Weights of a small mixture-of-experts language model, trained from scratch on English Wikipedia: vocabulary 32768.
Below are experts of layer 4 (counted from 0) of a mixture-of-experts language model. Rows are named up (a neuron's input weights, with its number) and show model dimensions 192-255. Each number is 500 + 25 x the weight over its row's rms, rounded and kept within 0 to 999. Numbers have three digits each.
Before each expert's rows: "comes after" lists some tokens at least twice as common just before its tokens as in all text. This comes from a sample of Wikipedia text that the model never trained on. Tokens count by the router's weight.

# expert 53
comes after: " the", " (", " \"", "-", ":", " of"
up14:503520464539469497505503508488520510524527507559478504511469503497502496496496517462481497514504518502483513500501538512489452479489505497462544488491501464490524461516500513503461499485544483
up15:528500493486516505481504569480513494545463532509503511485511486483518478483489532507498519519483472491492513467478521463457514513476490516519516482464538495509520521485508511460500503483464496
up16:461448439487535454498476490527521493473427523492541490500507502492489522495459504531487529481529499500523533491484503480504548484527495508497487544494499502500475512483473495481521495503466543
up17:517476482533517514544475510508508505522524493483478477450524508469478515528508480549517508479501507515478496541522487496479507512489479538501474493516501510478474492508511488476483485502491483
up18:511546529455516531463482530515469484473508497523484498490483544528470511518544456564486503543478527462528487510516458515496436454499504486505539486552504530484514523513496468479542493484492518
up19:495553488506467437481537503494503467514485554509525493504498521552478482507452507528492539458545511488474477497447470508519515539518522511505509465494494550540457490461522508487450483495489486
up20:487532511518485490519510475515501496512522495497495495520496502504469551482423521518510531470516526484540496429489472475481515485498500466543468486527509492492462506454561495524540504457496533
up21:526483531509513523480513505505474545499479510457537520490484547539484513455457511524478526496472501526514479523442524468454464460524514476528506520493476500481543479516460517473517484541485480
up22:539498510483536494499460516536528517474483510512522536477518523510499494505526478500521534491520505489487477524500477516492464480463496473519478491509470480507477521521498470550469507522481498
up23:520480468489516515478487481506476527515494520535566484492515474466473509492497485483481488474533513515472510508507514519491539549529466464518488500444528560478513479432507482523467463478505501
up24:449492509499486485474521494519468485492480518526478451493524549470525503504521515497490486489515523476508530520489530477521508475490485494511504494500527480498499473524489530543508479538489515
up25:509491470497458539502453466478500470534534495526500468501499523533433504532478495514521478509443507528477506475448475524490524519475488523484514501489485528505523484496480524541452493519534507
up26:495475454493472506463481526527506480514482534491511471525481468489489460497496482475531528542520462505518521505474530524491476514533482520471510519480533521499534476506466492441465453481498496
up27:496467487539536494497452451505501428496467519501525451482522465490476485469473487481514498465482479544539484481505536507504563524505515530451487490493474475473477521513501528550455471501509528
up28:496465505517545487519527465540512491466496525497491560476517499488491496503452524515489477508459527483511508499491516518505488470518514556486483507485440471490526518507500515519522486520487491
up29:481511526485492498513480464470514466499486530485507507489519496494500518487457534487504514488478516526458514480504536500494507484499501497490511502529522494490495508498489480551462480512543474
up30:528566463480476455531508484492529542507508504505493488458496475556505503505496515457527508511454482529509508490506500543505518520541482525501466516476489485495502472498456510489495461518517506
up31:498499533469487505475492491472485494476491558522536514492465543479474508514491546473484480531486483456499490555498533483530509504492474484496524475514505454540491526527486504544479466539460535
up32:538503479434485491434481502511524476501452523463468529472478504530520518490501486496502487538495513524493500473527500486495527467511530495518507512486476488477525470516508513525465470488511531
up33:541521503462545454527507506483550519506509477512538524465521493499505532478459503499489516499494499505554528516504510512522473514509525474491502491508472482482500507511558495515532505506476501
up34:530521452478478489471512539468482513518472476506497521487518511504483536550517519485500491519476487488464511535491538507514497485516516494513492489504520473511503518498478489478487540519526462
up35:515533499508536527472508495464482478473497491483560464512520559505503500516500513526467480519517518475529501539491499514530495545466486489504514468513509547500497469517498471505466503482496499
up36:528529491521520524465485521521471522485533513488511485463492479476514511453511473501509556512493513494503513512519467493477496522499497503493511481545511509481535512516483527519524456524496509
up37:503483455501492503498478484517506518482524495488488521504523481502512479493536503496469470498507526475506481457471502524527534486514469495507510481482484502524533522543514490471482473507521515
up38:502478524521506477496517501501502504495494521535544493488508512489431473489524494486469481500443515490471439481488507471463485453519468506483533517538500493531500479482445491502474470503480481
up39:456484501487470521471467512474535513543518481483494533488508489501473490531437484539482513485461520511508487506464498484506524497475487511540512528479506461529527515458451534504524493460495462
up40:524530508514513493531510549515544450501493480518540500507491493506542515463504546486469511469465481538494526434491540493495535513497498540511518485526481530514541535476505505438542515478447500
up41:460550508492545511483528543499549495520499537527520518530484499478498476510513539493513501533512446515474462492501530448512495476485486487536520457536493498519509492515502498506535492518522470
up42:522477418540502521447473474500527523498525482517527488480460503507475551484511494529497475518489507517491494502509480473499550518474489566484497507478495491497466495513491508482502513516504486
up43:444486495490448536497517514534468511514510469526503470502493518468505510517498502501501513474505501496486517485491551494513515452491480504481503493520548454515454513499547479524513535466522480
up44:525471480488523523462451500514539505475481488452493527476529512501464509481516487487545520513510521463522508537501533493495468537512516514489489481481504498510534490543541506553488487505512497
up45:486550463493548507492507542474486457483525488519494495524512457516495464458455467529494534525520507483538479518494540532511497544488493504464515491507539492514510501479539473511495510483492535
up46:501484508514477464541487464578483459495482492491478480515525487453489484487483493470510513529478470487503531484502485519550531504503483472472484501426545525488551514508463508501515512501497561
up47:483473537457547470485542520484540468508458520542547548518560472497478539479504466543502499517497514537530515488552522511550470488468489487534492515528474525493463513485507451498517479486467470
up48:507486468485515427497494511547500469496495504540540521533492478530487487499513516483488459507485473489434479508541555527494486511498494480505504475511485454489517497517473505510504506504510481
up49:508506481486521502465488511495484505503503509504492464524478484517544479482444451481481523506463508512523499487523503467535513528480531561549529490505506498483479482474564501485444528514484513
up50:482487462540499507485504442502446463513509479495490462504504515488513480461503521515480474492518475477442500521449522516510518530501469528475486491493493528466520505508513485575487499506508493
up51:496494472532503509527484449544486525487498460475463493436548498464491466477499475500528523510489490457544515505472516502460466545443498471487482504479510504500506504529526490555476489480522493
up52:473500485508533511535510534502512485509487462551509522529484471515488559465482480562459543495468519497524505508467479477500511437483476500494508464540508479533486479479526513535511540542532498
up53:545526465525478533517485501502457474483522523503477483483480538493499478521505497490472462522504455491477491497508498509476513512468498462506514525455484496509543489476486477496473525500501485
up54:525519533511488540422511456537472480497494535489462457509500553478469521500513495503519484502480510498499498519526484488529443489498491492525522455539528470469533511468469478462522444483502501
up55:506483500487538458502481534499506477539442515528518531490519471552463477487455500503454508480487489512503499458513572514505490504498430524493474507501481531483521529474502489491487515516530532
up56:488499536503495527487486485490534497492446510495507539500529458473520513473535504483525481516532492484502480463502532474483516472483470480512480489520513484473523504493488504487582503481520518
up57:465459502480567444486489527515504470486458534509499524485522487514521515485463477525464470480469521480500493507537538497490516473521535515477484465441539532470482489522499478532539528481458464
up58:549504444529439444494501453493493446494515528506506507479506498507448515502494486529498514503482475510477477493475466526517495518550497523533530495468495491521511481460531509494495489515521480
up59:533492481520519477483518519474498521523521503506519534491491497497540488500517499471511475494475487489438471548504531522479475486515498521505486524521482543486528476491480520467480470515509480
up60:543522468482489518484518504481519542516510515487544492492500525548520492520470508513526522515528522499514487478448505491437494519515462515474509459527526551492524476444519533473473540517479470
up61:499499482499494469508519533512464529529529515459495464497479473477511478518519476478521449482479509480524503521450502494491493516504471510528473502533518523532524508505527488456462494504522546
up62:482463499481480522498500548541500503524478532486529506506524464489500497508455489469527466498519443497502487497492547514531524554525514539489457485459531514532535483490463488515509517473474485
up63:496471475523486483509532530498512503544544505548498499514487547484483475539528521533464503504530504482518528502542530509509490452547531549496485473496495516505496502531502529496509530485468544
up64:499473539464489506518533531509518536483516515460500474493520534508498481459503515488510490481523510488473527523548521502550529485518530475484505531507507540503502514484483500538543542477461549
up65:486478483482518486476474516516468465517492537511484522486495516534473515475465500509486528502511526513522487487518547467470462451512511503478485489495499484549531484517491519525493450538504486
up66:540486530493521483500511500509505529461538487499522549477489500509526533490486512523494454496521476489499505533517510518491458512508530473525476473534517519515553541515483510493538505485504497
up67:486532466459475487475479479483531473482500490535496532505463470540511482523480535482488519515485490510511523509497498507501514465499480518486463507491483512505480475484518515509498535481533506
up68:467466510481533520492506513527508449525499545507454492552507496518480492463465529574518526474457487497517486493492513482461472499525467516517472495472512509481457497462541527510559485488498443
up69:496501493479486508494491494527506500510512511505494468486530526532490486479476506502484484508543504509538499534533542494471502494455511503509461500514553510472455480479494529544565461513467480
up70:506529439511526478459482570508513463526479515497504492472491489540486485508465510505494496502554471507524498543512488523539495482502507523495517528478551544506564471519484480520528511469531474
up71:522474486480503513519504539475480509480465513498516527554528529525465485479535505457494477537486513501500482523496516498519469505463495503470476500534494493504521511522486476503518464539518472
up72:453466497477487485522480534550459503500526485473517447480504492563509518480508519503481504482493482510494525481538497475534483473523488495484528516502449492483537489540446495498504455492497507
up73:493524465512490507535524536522475503520516518477524504498483438491481489461507508489529472480500454474525499547521495444519497495456479465542457480518546545458536510492523523501520468515503495
up74:504515454468485509491461527468508481508528478506491502515516509505517494504485542480519447521510505504474513531490501509522510543496490512475528492527522525498486489526514471519489524507507497
up75:502487469505490516485515493494549466477511487472470453500483520513530500509511493476520479497513516493526475533483507490494479540555490544505479519544469493473487502531503513506514478502496560
up76:486499512448501475528473535518467466483461488502529519483518515543478531511497562499530497522525509523511521521502477535516531532517509518476486463477545520471484501529496472551538509495497517
up77:533469486541492518521455524536523474497510501491504517473517506475489515502519481546504462521514522478488501490499494517462485508476473511474497470500517491475530518478515501494473485522545495
up78:482522514459536509519534487505487515481475496501511478465486510493542522505466506497518538492513522509486510527534506488546512533465541530535467501508524465512545483558497542531457493533469488
up79:477496506518497471502517494483485534500500501474543491491483525506478509496501517486509499516480506511512512566485513469557508499502455515500483477502534506489508505554478480566513474491483548
up80:531551467477478468479494510486486491495453524529500508519472460503464496536489478506485480489555501508501522480465495518472489484488456525476474477487509527468527502522529486471470513498502485

# expert 20
comes after: "1", "2", "3", "4", " $", "i"
up0:510512505505503452500509563528478488471492487521512484515528471533521459493509544529487460535496481513494503508494535522538521492521489525489474529472511507477473525462495519544521527493520472
up1:502514536518524487496527507536544464524480539492503467493481480508484476506486501486511536493464491500486463479483496467489474474418477523510485502525503517457475467479514501490504453467445502
up2:503519519502487464550505548473497465466505519490490504474508533541478525527533480525504506553510499530446529514514482508530518478500440512529503479496490509478527473500563480498477514502520525
up3:453467533468519436485533493544485473493488526500501478508467466525526500481492506490464498520519511498529499451469495523518504496522441535469482481517466455539495466505478499551552504470455470
up4:503517526495469477486473560476514538479467520505526484532506516492498490526474460485531512550517509500477501496473471477523470491509516496479460504502501500557497488465544538490509497528510480
up5:509494531488527491493532520483469470507491501490499503526520509547467510498489523519466527497516530472493476501553526500446487480502491470519525473420494519538513482521492487451500463538489517
up6:554493428479536514500530498543554528545515503489506531492504508502515485500458518531475506502494489461449493496476525493497472523523500511505490470475492489506467499462512527495522542511493507
up7:466506500445547477488520502520521528511542473489488490489531477482456481464457521495546492490488501523525489465539471482504508463447502495478518507501500511469486528545499481482483514484522506
up8:554497522540483518479494461487521495514456495498486533465535501546478482485521476507505463544535498501563478510478502521518516486506491517511478491442505495503519507498513521510477531527506520
up9:506501455466486475509522524524497510508481494514498522457504520482537485520514500506515500480535529464510509529533470525525466509467488503514502465464515467468528520502502492529552485509523443
up10:516548496470557515465514508517490514517515496513528493472514488491506515516472470497514490546549487501562507506455457519466472550519514485511464507476494473481459543517473492525464502480480499
up11:501513489535462493529488523478489546497465512526525519468510514551495528518532481531496513510538498503540527499496533487552507470512562469520495505439511511514462504450466485504536528526486511
up12:497475456490510514475496505498521491523501496505486496457508457521498468468502514542479501495497495486484528476492502510482469501499507493526506527512520517537491473476568475483496483419484510
up13:469546469486461484444463489498528531510541483494488484502506482478531488470513512499491495502485499492534500534496496494526478500483483501498484517483495501460481544460530525511538474474483528
up14:483504515527452477467510523482512496526525509540491476525469505497487507509508499464474508535512531510515474529518512491506462457476534474476524475484471455489532475501485487524467486456527483
up15:542465527489513502521528572491484540524480540509526516526505496486528473481500540488507483521465464478495537493482498470490484490460456514501512495492514510474509506482472483461517511473466514
up16:451464488497510483500499511484521475505467529507525471518477498560470505507485522522516546502523511494550518515427521484483502454530499543514468518501491518502471488502461502475559469490476541
up17:516448490528536501534498539512547530500514503510486485479530499463487517497510516525515520494527510518488509518518504524483511511486472532508463500497490515469468477495488483513460472544505480
up18:495543513450530509488488519514457488500501497525509479495513552549506524525493499518474517528473522463512476526485452517526435450458493505512512494565499528465522513490494476519560461518474498
up19:502527511506479423487518496475515482498515543483521508508475512546481480510487490506503518459519504484470466505468490525523490520531527511479527494482499539510452485475490498505449482482476488
up20:473515542486483491522532472549512490518496501526498491499485494547480569482486547495531524475539530474542505460465459475494505461503506485508479463522491509490505513479520483495569475437480540
up21:516479526546486524491495517528511536471464473480519516497489532521476513455494483539469512524464505525518507539446509510438497477521500469502516539508497493499506511487465495484512483510481474
up22:539503489501508482505451500520498476490454529515520533466519552551493501516511467477510501505537499476511463515482451528492473480468497489534487491467472484540538524509498489508469525503477507
up23:527489479497512512478478458520479528496511507512556490477537463438470509475506479489478480477501505506470510530504498496503559553524470462518479488473525538484487484483540476526453455492495506
up24:462491513505494484471511514489465524505497534485490487497540556487519503500520495492512481490530519477532545525508502498478523497512474483490514506489527478475505488510474533549530471526500487
up25:495474511491487577501481464456514473497511472522506463523513516477481502504492522508524495517459479543465510448449494532502531494473481516495495497524482526504513484509493516531476481524511511
up26:470479441483490486468474471514452483499483541476519481507490497516492480508482467447508518540510445516525518506485537519489481536532469515473553489474499488503530487492455512489477453468503505
up27:501445469545525489495482471500513467513457537515523456482515474513477478465491496482529468472509492521547473479471528493479565526512513477457495512446473496464479517474518526530472479507488543
up28:521472510528554504496519477496510518493469531489474554463503512504491481536467529495494474494471515508505491474495490552501512463488480531480483514492447474478536516498510500546506483503486508
up29:489489506485515462508501521483522499489488506506515500514495506469513506472475550491517520490463526527481497474496494509516516488497477506496497511507514482492473507473499479553473481530538503
up30:525543450476454445517531501498511525495506530524491479479541474562495501502516496486503498525454472530505505500498486527516490505542483501510477519474472487522481483507474508464529451505508506
up31:527513520459471506479494514476514519490486541527524525463504561485476504501484518447490472537485509491493508534473464514519505507518496488485530508486504466562484516505507521530481478501480510
up32:544481482483483483452495527505515490498452524484462534478464515536531515475509481505486481523494538525478499460491478492500529464514505479514519527481479500500489461482516518500479486490521547
up33:535521471494527479515520501511522549521516464519550531467520506495493524476461485508447499519504519499558522534501506527510459524529506467471509528486470478488489510516524491490527505504499494
up34:531481494491481476494523553485497498489503455522494498505545549496503525546517488531516467493504491484490507503515512528495499499524517488481485472502529475505524545463450501467489512503498447
up35:508507507493547540467512495472508472485496486484526495502559556509490503522524510516446478540499522472534492508492477525508489511481485471512507476502501519488474478519498458528466506488481480
up36:519491495521534522450492529516509516504523503497497487489509484486518492463518483505492563503509508502475508499534441515524482520506487514505520491529513487488525484505491486510538455505486486
up37:494476465503534531521480529512520504474526485484489525500558505524501487517523489486479494486508510486472467480488500506515503464520460501516495489489515488557530506525525479487479499498531496
up38:504472513537480474503514502533505501491513504542518486471507518483459475499533499503469485502448509482472456511484478498441484458501452493499539534544495515556465488474452495514489481506493471
up39:452477503479482541466494517514523534529504492498502544427492543505521506524451488554493533479471495509535478491444509508502529498475481501533518525488503479500504502482458499510525481480504435
up40:536537519522508471545542542516542446500475490511532504515496450526500495445514538485488481489418486535533539475476536503475526495533487505508530468484473530513503531494491505465527491468479512
up41:473512507505534541507534544509558495525487507507525542517517496473505449493499540486481504512495479506452467459507519432514506473514479491527513483523488467503502480504492498503522483501517467
up42:528490450519502512431467474488534522468513484521532479499519512530482539487508485521476471535482498531489492500524461492523508492469524529507520507507516487520492539514500539465486494519551475
up43:453488503509457519492483492531464512506549474491487487475506529464494496519516484494520509485457489488482507470513529475475537478492504535503509515515516451510456474517526458515489513473521493
up44:519496469514511522466457509516536500495480503449473531465532507517475500491506474487541509515515512481496503537487534495516466543522531512516469477492494502525526497548540504511488513504529498
up45:493510485495541513492510528482522478478519512512491485498515476496498467487471456540506525562511504484499484508495511530502505540461492492462497501499513480495477514456516500493486550489490500
up46:518521522512471484546474474522525494483499497499462477517518500462472490503479492474518496520466501470519532511485498506538542496514476468480477487442533519506540498499495506490512471442475526
up47:532475526464529529484528546465525480501497507521522564521537498513487525466498490563502483540497522516517511478494530508547482488469498485517502519496472474474478525490525464475513470501484465
up48:512503463466512456506483492562536465465513493522528527502503461542464486518510499481521468501503516486441469513508552521477502513509506492501495449546489449519515480530490509542491500526522480
up49:512491455476511502456494515503485535511489500501513462538475481512542473481456456461498518505451498506521516494528487485553508541486525525527519508489509509473488504486563513512458518520492536
up50:487492494538524468457488436448491497516543476477490492515521494513480451475498491515479459507480454461455500527478512503500481510523486495509470528466496496471485495518507533536486479522516466
up51:506484491531499501497475460555474533478506466471489486450543523472490463477512475486501490493482507479518497509456511506509514497496505489510490491498499492504480522532482501553455466510538524
up52:482551477532514531516512533508503515501470469523510500523499469523496556498485459566481530518457511489511499512473474500497505474472490473519495460555504477517489504468528511525509519518538471
up53:561502487517496518486500512514454524490504549485484480452480554502528476536518469482480466506499454469513505472496477487485503485474490472518499524472456498505521494469487463523504496482489483
up54:535523520514461536418523514538499529496521543482508449483511549499485511522489488498526508492463541515485516520511470515525478507505515500519509492501498457461531508514473495485506463507515520
up55:504472501511538515496492508467513476543445520527521525499485493559470482486498499481449483492535479489527509471523583500510457492492467500485461469483474538480528499491481505465543517502503540
up56:511476476507500524483485506504529481500458487489497544501548485456522501456530524511517488518526510474470470475507495492499528515480458475512501509523485467462522509448489501494539505506524515
up57:479484536507541459495501504509490493487489549512515528487504463529517494489489500510479450504497482481513511525539525507514482466511531523468501480428523531512490466539488480513527529484479471
up58:547491444522453436498498471488470464484491516480530517445527521510474506529496494523495508529503452504492470499466475519536506522546471492510529485464493475542497513456530523530507487530521471
up59:526511451520504481482517554500503539522520491475512516498500485473529488486522500473503485505492499485428493533495506517467481491490498537486477508521496541497514471478499507473490470531519517
up60:533495472481482550476532507499562522518500501527527491473526536552513496522509509484509510526519535484493499478456503466442481508531483491481503443519520532499534472460483521491489530514479477
up61:494469496503502478490506548503465538538517529471484461510475490498534483519512469492508419478466518487508499521472506473466496510494469475546489527501497510518500493509511510478471510479524553
up62:486465505476487505523495565549469515504477500512550515539510466505487490506499498480498454512496472501512492502504529505555508524527498515485471465465518482540508520489457522524516517494502488
up63:516486441513477527498511499492500545539505507548533538483493521501478471549533499547476523526524510466541510480505519532508512490537518515507476475472510515480493508509525523512485528479484513
up64:501465517492499505512545545509513560477520518489487497498523530504492463468502531502498485474481535467485505517518512515539524484532501472515515521505521520499480518460492515534514527497478549
up65:500470508495539450477465527509448491511483543529501507508494540521477507511480488522469498502500534519507458491507520460475458477538497513486486479488501469551520513502479520516499463532499474
up66:517482514501528466495520501487501493476508490547484532467471511522498512508494528501453440495474495480491502546504521489501455506515485470536479497545499499496508543512468509478568475487507485

# expert 77
comes after: "0", "9", "1", "2", "8", " F"
up5:500508517491530505519512521461490501483468487500507523523520488521474504494481521517484545502506527488497473513532550514465484490500501453543527487446510543553501500537503462452489470512488510
up6:543523458486531490493552500541566524553507510485484528501496488480511493508434527524487519488487489471451513501485550487504468518501496511504484466478498484523483495451527518487518523515498527
up7:458529477474549468498519507536478513528509489495515496499510481486484474458449533483516488481471492531518473467530476466496506465446498466443520511507468511480500520495488491478470489459525499
up8:548512527541474491476490471492536503528444522470463515485526509550476495489501508501503448539519497505554482505493518515522506482488527536515492496445513487503492511511489514503480516505505532
up9:495503460467482475518522525542498512522466494471487526468483481477530490481477494512506504479543523468494505509525500508510468508451473499527481461469484480468525518511518491535556482485539488
up10:510529479476528516488516536505469490530513496520522495462529493477495515509499471524533465539541501503558524494454453500450451518523507460516479523481486484503456534521466474541437486483507507
up11:506519472549462452527482519489477537534481529503499524493499521536503501487529493505489507541517462491511498509469542463552484483499553462521521523457492517536475515464465477522505517525519503
up12:486488502469504516463495500483531491541511496524464492450526464513486468457507530544493525499487491473457517497480482510479473484511503478552482527513518516564486484480547480478492521448504503
up13:462531478471467474458451474500549518510539462472501487491504500482528500484493517495479529494522494506510511521476518503504506518508530507493480537469499523487520549482536523515503495470493522
up14:509529458538473463478515506511495515509495500536477485518472504495486496495494508465466502520494503521503466547500525490500465503504503467509536477483501476517499458506487509515477510484503501
up15:541465531502518517503513573499483520506468535531527495524506497453529471479512541497499502507482480468489535471515485452488471510435467510497526474489511516460518532470487504494507494488463513
up16:492466455508506477482468522469495470488451545496522457518486501548491501501495510508506518494527523483534520498436501475482537479505495512498487532500482558526474498466478492479523493494467565
up17:520451477524518519539491534508540522477528506474475465469525509474487511505517514521531507488521507518499515553497493516506475520482479516518463486515503520475460494506521489499487451522494490
up18:507553489458533511457482519517470500483496488515483507495485535532501512511517514534479535504486497420484482484523466561512443443486510487497526471539487538495524512504497459488534503485493498
up19:501523495505496429464519492496476502519492548488516514486517532548490491477483492511465535466534484506462453478452509510512480525527518470508531499475512541486470496454510500507461482483475481
up20:493555533521456486533500477516500482524501514513483482501521499524488543491422525512540526462546511471545487456481455483495520492483526480541461463503541525510515505463556510511549500464489531
up21:522485512536472492474491513534494518494493503482513499490493541548491521457482499540487501520469503536492493541447507515451477474523530476509512551489507523505541497508485508481512470513495462
up22:543487496461505514496478495541490490499459523534530530467538540500475480492508490494536526476533510511478486518483477508459476475495490492502494502471477469552507512487482486495479522535481496
up23:505491491496521529480492468521491508493473499533561483511524467484475519483489480483478473473515507512468492526503555493474519553525467466527477477464524552510502481462521465513467470488504505
up24:447499547503505472456495505486493472496474513531482495510554559511508489487513484487536501508529508475521536513495497511460510459521479484490506524490503523482520484519494522534516510519481504
up25:524437497497487549488468446456508475511511495495505452533491503487447511504478497514517492504456472535500513467454506509482547524490502513509509510528482493518496496479498531512477486530528540
up26:473507462474497509459463495518477487505493524473505469499479501473452477484482481461518511529505457509522511516474542514510478533533454517469501478502513508452524478509459486480472458451507503
up27:506468475539531471475476484501516453513468511462506462484518463509465480470493509496507454493467477524548474479491510486493551507523564503477483520472465498500472523491499556514471480505507541
up28:520476516518531481528509458504509498477510507476501555464509488498496491497489516490472462519468516490513501503487500547498513456464509513504492518487453442505515515509521520540484487476486482
up29:477509536486473491492475455474518454497486491480515502507487499491514539471460521486477521523488494522466501476501506490483483479495526523482512499511511497514500492510494459538476458487540486
up30:520548463467457456525542487487517529491475513529489486500507474563479524509516494467503481505444467532499503500505514519513522496537490506500477501475461451516481481504460511467524467525509509
up31:520514523458475496486505513494503481495515554499501522489477535467500504480492543458480490521494505509479510552502508486544528493515482507465513515475469475556501512556472496537470462542488553
up32:534505495473476485443504517522520471504445537475457518476484494518531527473505476512495491504493518544484505470510475490495517458503524488510499533476483503487521461496520534500482471496520525
up33:545529513480493485510514483498529541551511477493540542441506490497503541475456517512454498518489524494561518514480532538465470537523510455494518523490469495509514495501534513469503497513484512
up34:517503501490486512471535527478481489492501469504488507479527515482508548538528474511482486498511471493524522546497524504499499493500538480473480507534495456483488519499468471502486515516524452
up35:511490521511535531472514510474530472475509469471518484489533536491495487516514511508481462516515523466523502540499475531521487507482480492525519488517505536519478484528499463528475507502479503
up36:527474500509542511446465510519476518496497495492505480478492503471512510444507486509497574516497493485467504492504462508501482544494515500488515487522524481491523486487480500493526451496479479
up37:505494473492535522492475500517501509448523500498479505485522499480506471492516495493504521497490505465470456480478487499509508450500464514518511493488509501518525512525521480483483468489487494
up38:509458525524466480496513502518509481520509517541499510492506522495452472493533499487447470500452498499482472476490489494458495450502480493480546540523472512549483485496446483508497488481495464
up39:469495512489484509488495456475541515545483506490494512492517482527494514540453462526508500501465510486539486483475514484521527493465483491524533520507511451535486497477454510469531491469526490
up40:528538538486479503526528546538550457503496480495541513510513476538515508450505534482473485471435492519513517467491505484503530482500500507511504464480483518495521527483494488462515531487467502
up41:464533517510533530498522508532541493519494480465520527533478486478498467494495500482482477528515460505481463502496528437468485491505512471520520489517482437493503485500499489465522504520523452
up42:520467442530523531438450461476536520483512510507530478479490528498492551476519481524478499511470486503482490492519469474513538490443522524496507514498522474548462515492508531484481503533518483
up43:469488503495463516473482458503439509513530456495490492491480524455473503515524468518485519473475469491507509466514538486470506510525501502503476521507508465482468477502538457487484512453519478
up44:518527453515526518439457491498529481510463512453474512491510517507480516483511498484545512507524525468505500517483509494519458554522534503494489466501487504485517496518532502512489497482513485
up45:493521452507527519479504526480536447492514488524491487514518465496473476472468442557499513547522498486497486526494510532463517542455505515474515498503521490524480515458536468501483530463495503
up46:521508521522459482545478489537488460484506495505489464517504485459465481492480479465510496529457491486521526500495509475529519512535493484466483488419536505518535503535455499465504500452491571
up47:505449509480531502497545540483516484511465480544538548524545452520483536451492468556499479529499500491539497463536540496531461479478454475506513508495477504484476523465530446479501473480462497
up48:512518478478503441514492497541506471466522486526533543527492474524446506508494503482520459518499493463452475519518554519482495515475508496501513457539457456504543503517505478537480493518525498
up49:504501489498507491452506493534516504526467499458486488527442477528533474467449472458488504529465504518516515515514507490500494547470513548531520494518514516477484483466579512505466512533512538
up50:492477494527514473447466446480474488520534480491495482496509507507496465477493505524463454488521466472447475510470487516482477503509467505500475504480493516458479507513518510530502497486524482
up51:501494477539504523523480452538461517501511476458494493453535517475475460498503467485509524511475495475518513517459487504481521535466487471500508491472502497485479503531504505546476476501518535
up52:477522476524498539523497517492479518501493467525507503482503473534480572482492462530466530496463529498537506501467449480486512489516495463519520494525510475523490480489510520511498543526537470
up53:540492468494494530513480500538463474491511540469519489449479542527507478511510482474471458532496459486516473489523492488478512474473498461510508520451479511501537503483506485489512505465491467
up54:529505524533471538405511487526506489514490553447481446480505535513491532508526495493526491532502527507474497512519461513539457468508501479517521486533520473455518503520472482477527466519504506
up55:504472496523523461493499521471515469524452495523522523486481490537479470476486513490480519480514479494511520458504553531506455538491450512474468515534483542474516545503493485491528523477516562
up56:494470504502474507488471508496516458493475497471473513483521476442511524452519532481525481520539496501480487465511515474491525488489465488494497518513492470470522491481476488499541493462516536
up57:479457523494552474502493502533459506502473520496530521468512470514523505477476479506454436475469484491530499515551523489504485474493524529502497481448528511494497478513500466532534537496457475
up58:547470474493466429478493485512514463498506507475486491489532498490461502494482501548493505514490465502483461483498475518548519511547494504502519491460486478545497515465506521517483474510509492
up59:526519470519512479488510549500498531504509507506494530505499481482523489511520509457491480517483491480430481546521517528459489479502507536496498532538496541501514473493481513467481444518526509
up60:530511476491497535480525518478527520499476495539535481516509506524501495529503501494518501537540541489502507499469506474449476520503459480485531448515519546466506485455489511486486513511482499
up61:476488494489488464515491543501460541501518529463497450473492490474523492544505466499511447500490489475501505518491524482462485522468452494515499498519532498524518512517530513489471495492501532
up62:479464501454510499498503567534494511494445487495524517522521480501481514503486507477500458490537483506501495488514517509551518514534527535464460482469510520539534499464475492495538513487487510
up63:495510485490495540510522488474523504526550479509529495486482523510451498545524516527498528493529509493512510499520525505461504470530538539521483469529509512451499497547514503516501500498486518
up64:507471510497496501500534534503519494459507521497477484513544530500495458459500537479515485487474528474460499517519524497559541486516481474496524523519515513516479511486486529566501512494468544
up65:499466486483508464486485551511464488513515515552496479517505501511493495485472508534483530521505511491533457473526523463513455503496516514462484469479505483563537503473520508490502463515496477
up66:513507527480525468517516501522498521504510463526504545472488490527515550483490533532473458492526480497500503520518507509480452507504511485549477480523506514473545525506493518470558512490514476
up67:501508457483437483467462479486523499458482506520516522495454488539515483540491543503477479519468467521478513497491496512509525451472494544492472516481497483492443482502529517488509529459517495
up68:483482490505506489472468483474481445512509524520466494521503472515479471455464537526514540471460456487523476517521488492509504503519476505496501495438522535490487491473533527521520513510492459
up69:494538506469495510463493464517488512513536517485484461463528514527483501506484476498505502525532484505529507515545515497502515511500518484543472520541551497461469496496505532556543449531464495
up70:511496477509530486458488538501505475538491509487504483482466497526505498486483535499494501487530454501489497507502505508526490497502506511495523521489544529471519457498458473492535513460533472
up71:499504500501487509528519555482481522510477505527520520533568520477480480473510476495508484531464518489491503521514460479503478523466505486473474502525473499505525511514500481499496471514516477